Weights of a small mixture-of-experts language model, trained from scratch on English Wikipedia.
Experts: 768 GELU neurons an expert, 1 pick a token, a softmax router.
Below are experts of layer 2 (counted from 0) of a mixture-of-experts language model. Rows are named up (a neuron's input weights, with its number) and show model dimensions 0-127. Each number is 128 + 32 x the weight over its row's rms, rounded and kept within 0 to 255. Numbers have three digits each.
Before each expert's rows: a language model's description of what the expert responds to; "comes after" lists some tokens at least twice as common just before its tokens as in all text. This comes from a sample of Wikipedia text that the model never trained on. Tokens count by the router's weight.

# expert 11
It responds to: Single capital letters or short first pieces beginning proper nouns, album and taxon entries, e.g. N in New South Wales, Bul, El.
comes after: " the", "-", " (", " and", " \"", " a"
up10:126183161181122105125160106157123202126136072099168166132194102108088088079130174117123175099098117126128168123126097104192153137065157123153086145124135121053127114090138141113114134135126091131178181170165165175159084129098088160149105109143144169094134103172094081144144108103121093108112156158170171155106109137180119119155133092140165207089113126127156167103196154189123181136106
up11:098083122078087134116149131099175164072080158151140123144110157128079099081112137163172172129156188179120173077153169103097097096156094100133179137052127138088120155198108140083105127182186114126131123154128099119130104202122082121076093096164199154103141109104137095097130094115126138127091130075170101155136099140086112142149206147162165195082089088133159109153152160146104117182172
up12:085115132082161121095181170107127194150159105127181137199134175122168164072038112123160109080146081077150067110163131145156176126147180086122142143139105138133139144190157161106093111139149137174135115159139102104080139021080159099034168118149064128128106092114073130125135102109071108150089145190121168151128187086099143108171107136117147128137094101139095197124129139137142150066131
up13:098097161096051075143124110104147139208184106148154126159150136115153129142117149136131123159104099168132129066108086126173122116161125101131135152121114131171065123110141120125125096127107169141105154144096103147103106149122144118140129100167133175158073080104165173116204069125112148103143079121122134125194108190110125167124104112176120156123135147124148170103109167121067103186157
up14:144137129021138132129198173114120197100139161040107111111172129127144181020148112115113105204114123094164109134078140124088187137144124118161138084163165114129133089140178147142091126134091100146099168111150131107106139131126121133187062118099104129077094142170161164133109080090113105084092147189199073190108133187128124143137063153101105099116117087145179079131084135152168118083136

# expert 6
It responds to: Structural punctuation opening table cells, list items and headings, such as |, - after a line break, ==, colons, semicolons.
comes after: "\n", " |\n", ")\n", ")", ".\n\n", ".\n"
up35:182120180090157196116129093099083120135145112142158130091150169102117131097093143085083143112146127147146085153173072143154129131031116110072138191085069131156156140084137102130146168139131207151128106195156097141129142168131132088115136135133166115175169160185092119145103131135133150144130166116048131143145083089147146113180157112088169109205155096132070123044096122151149167212090
up36:143193168092112144133104027144168119133178131134177124147144110171168156113125139131106064080124096131093142108105141124115107107116128167112133118104165096080125127126105118207143094133114085162116153027025121092138150128162124136125103167146132132127080188155150162155073142155144103172149125155127138171191136153160088171150158162049118084137092173142030097089153084167133158137121
up37:090155125150174086173134086074138158107087119121130076140090111089099142147135119105118161092133110060144103080006141105170127176139120162153108138124194134108166160083142119113141123156119161164102098117083110117154081123163086102086117034182085130126159121159118134156133123086109127127103131139167089180116141104144175178107098127155129147110128118099138153101109111099102104145185
up38:063103098163160130131112092179115160116135148079155125105123116174050071142105127140099168185121109072135179104111076104117138159095157142165176094081158127135136113151126069091169134103101115134123144133074150147164143119102199098043148098139110080089113146116149153123134132073134113137128097106107107139169139121088059198139129195130133097090181088144120122160114180166110132097128
up39:103144172125149084159043144147088110123151155108153129104123137180108152132140101119149123130136063101137170139087129074179106133127123135129085128121167104080123154122115155143032125104147119156097087134125138164155119150180161092151094109104107160058164101112128118109097116114135123109111157158181133107159066152092165169197171132088173175086111176137150143164131080116080123111151

# expert 0
It responds to: Common function words in running prose such as and, a, was, is, that, plus the adverb ending -ly in evenly, relatively.
comes after: ",", " is", " as", " and", " that", " it"
up42:143110170143144182144125134106092128178129123149153184122133132129127129170085107099122120092097121088120119029151139171102140148166178150088192163150105124132163140122133162165122196171129095106138147114099120120139110142145187137149131128078153143120107150160116107149096145189108164172118149107104147059147121185097129110134067170088145143141077123104094137111212114121095144110120
up43:099041117150164127121161109142125164131150111151078095140108100134169107113105104140087122109094107080132163165126108099137154086172184128053145127169166170168120135178086169125133126094119125166120157098115132161144156156138125129150138116139148162107150139162127124122121088136113092169171113144157049101167139064145161148114106110084125116101141146074129153064118109088102175072031
up44:076128111065133119110149054151174111127139143139108159067105113203182110084104126168120168163134129153095129095151096149115099090100131200086133148121163169128143113166061165147132144135153153134169118105119140125105100117152119121091101087147132158159122137104137145092135123114179138162109039121114118118127074118145129059117166125091172141077181174111168150174165121157104175139133
up45:134119093115135160100106189117079125121136106152056184170118091144086116150127158156140165107141119086112139172185168150131097101104095109134092116078136153175191090096056123139123118082142124181150102101125142138119117101107144094132124131131189095132116171170068112150113124158052097077119122144255109120114116161129124116167085117132074134092099176131130149165112122155121160169172
up46:108124184152163134166131133172088168119138127118140119126153153156089117038159164136107164189083131141160116190152123135117095137167078102138129108125104147046058167110169167136151149143138104147134095079116125151138094150087157137131158142126165111090111139165093129164121133100161130108152126091138195170117111110140143096140069136161174212106110121146145125126118142176098137183130

# expert 12
It responds to: Word starts and number pieces inside tables, formulas and statistics, such as Bul, Cr, 53, 19, +, −, often after a pipe.
comes after: " ", " of", ";", ".", "|", "6"
up10:100118169126135160147186104125190181103132087149107105116176107134151075116157118139043145073116150138100140126109169144161079136145102112160144119165179113118189118154157099117096178053172129141139085115134113103086098189170134100062165134120092160097073090095067126106112106111133100186136120104065126138122097113126119132044076094147143107192110122112124189114117116090137162116189
up11:125190121131201129135108114135126079146122094111106090170129136087129043121166143082130115107130148146141080128136158117168159169120151077152145119140168165107189177139093137113085097116119072169071120169120174136155163147084078165101126122106074170132183171142122178113078164116112116138155102064068156158145171217096126132149070108167076138122151135128132170127054079100087166121157
up12:137103122147133091126111174153090123175114103113111107145103099168085136135111154171105056080131110101118102110102070106148173128161115126137167107094088076096119097087122127133119086055109143161118026111155128104113117161120173144111096157107144153093183090155149084163086180099145168114150140127130159117135149166189126177250119147130129119075150110124098081145145104192159167045191
up13:188066066128111145129178170148110104120102132133151090129041151140114168137171076088146150118148112121096121139164106108099085163130107134119166169153149122171103129154142058113154120139165172121095101183117018145134198141127093085097109113138084101165119122085101134144091126146117106099094110138164156067101153155086148109120165132086172171096135157104144129152118112139131125095200
up14:142142133157178151117122162097107138117102127066088093170142092172140128113133099164096132117188196109118138161108191093186109157137169111144150118119129141135116145140131089188161163114166116120093114121188108141104106168145165164172190122139158137107135207128142155174173056121132084075115098197143085086210138137142128127087135138128180106068153106143166135080111155145135095156152

# expert 2
It responds to: Leading digit chunks of years like 199, 201, 190, and the space before a year, in birth dates, match tables and ranges.
comes after: " ", " in", ",", " (", "201", "–"
up0:174117162126179133130117076119132122090086077135090150093147106122092106107126154147110155187122150119142122105174124129166085122117123067175108120035165092171124165150064022125138063148218135092116092126103090162177167221127137174086129148129150125115075133108152062169107104125133114110082091132133106150113072068084122137128129155164095113123103149142146188103161166120131065133134
up1:165091108093127104145128194146155123182086181157112189103111135114089044115151165176111129134140133158120144119167118175062152162126107094115114106147070210147122110090108147121131126152200110075174135130048098062114124110111172125087090174140127127133108075163121105124131162116142109158108138143141153050134174130115100127119123126163159152083066164102132168136122175121134149166093
up2:174135086093119092130165126129168089129131125085099118141154089166088144092150140112118111132054122132134135078115103130153134219158114170118154182122148111120219126172096130144186147123097122164118152084140124143079124165120147102104139121151115114134118117122121111204143143124170130126195108098099132118124185144148163107145124240141112168151135133134174164107181109111111134098192
up3:103184156117102113101075150098144141096102154117123139116125121155102111146082138133126119160151180165098123116150065127104144086096073110106159118153124163078151133093153056131122120098043141171136172148129121105082148109134156101111122131165147185149072099144105165126107150116148100172180096105130136066144130071127167143180122153118135103143145075149143148158163172133124129072150
up4:184110129200124098098148150115145100110130123132132084124132123172114133128130113200158116141096182174093168117040119141106105115129180116111128129110134201173109161085125130133122107097177099157076136190092141129116090102106123139102154120124155122127144118080105136117132090138091164126189144157132153145120136071097119142098146139090117117112136133166079097129181176127170163116188

# expert 4
It responds to: First pieces of proper names and capitalized words, often single letters after a space (M, R, Bl, Ber), in lists, tables, geography entries.
comes after: " |", " in", " of", " a", ":", "ed"
up10:087196171103047146135113190119154171113127105139107145095106146159107125180134121110108096178116084097156145103149113080129149197098136147121111159152133164163118137143105132162156125099097117159133124096112143116197162171115195108053070129150116128123160093162164169133184144104092119119140170148149093084102082167092083149124127135057121119120109037153101183161163125108066097071148
up11:138088115126112098104111182141111195160151133131128111120124141199148115091122138095155131098092129114170161166114137104170168076148136124133145100131159127101097110198129150151089071127186173137099164099136115096118151207124165117076097145156183132133129157138117100162125144052132093142150122149093123169159109092173147103145059049109088092123119112122132116124128089155108101097093
up12:149117190133132162107103136105183124153073158125200123090127094127115143097173126127145183220135130075117120175139091154137054141091122130135202121106115142143123126169074145165107148177160147107131167115171124080086162134115096125088097039143093084109135139136137137148115128116116141097136127142152092160081103157134178168132190106147062174173199114047124116092114118170184107134075
up13:075177134169085137084112143119172150127182149100143142096093156075137123158130141126107169130163161050126140121197094128110122128166165116169169107110156133169108135092087138138133159122155112116108175154135026162167107140094093183152114110108115149167168170119132088091071081119135160092122183153124105111147102059168095146165151139111102097110161175120100147143108168131171145073095
up14:123119186150117101094066162092127103149148140163106104099079161137138053121077123150124200138088086195183114105136088103149069163085117106123182107155104092096182060136083118134161164145158135169147117089141174148047124090080155127127115154101105113119157144130122124109135094176111108121096043124161103156139114173102119124081132139149123110124097134151090185170127196154168149142134

# expert 5
It responds to: Digits in years and scores, dashes and line breaks in tables, plus first pieces of names after a space, e.g. Ber, Bel, 2021.
comes after: "–", "|", ".", "202", " of", "198"
up7:139199126114059095103148156129106099134112170096153151137121130141076141157158111144086143073125076117132077115139117130109099119093131174103095103091095081123066122076091093148126179110097142122191114113129100117124159119081120181131098090095205155092146123191118159130177164128142085122123088072117143172169164183119111125099135087067149063136075154161103193104086151179150183138145
up8:179158195132110095141111138155172176109060129142161126139084145120206190166096118116180131129132114179084138087148147134154136180137104128104126170142162104099080150052106125183120144121081130157073129150115166139169074169101146116093103108064068132120125096105154120148132163113131146128097142058158118154132125134108117112147137117117178111124149048146131139132163156117141080120144
up9:107095211155138134035100115122132123130120076140109122181124119169151178085101085121148127094097103091110122103069097128117134132144153089132128107079159122135127183117173095116106150172088114138093119135181092136155133030174127110107098137129128125159140138153141085069098142109129126104161208158104072131161166095178085103146118139110139157166126077120118122083110098146131143106120
up10:115113176161131181136127159131108171112038141124158177156157093195109103168121087212112154134124112107162117146147114097146158169140152195171151128153123122062116129094130135087112191115135135099126111140100150159103112145094144144094134046141148137099117172120168139131122093129098114145116158123076097109099156141140144160130120111047190131125126063123121170161116139133081106172161
up11:130124150140089109122067148102143116140160089040119123145126102120116125126143134097105122108097075115102150087168053154176070153141127157080105192127165155176108169146170130166094148081123134224162068168142106135114149147114116126091145120144135109147100118227182121061142136137098166115082152161147153101155081137172159162164089152067129121086139123106132148150079136085138091121120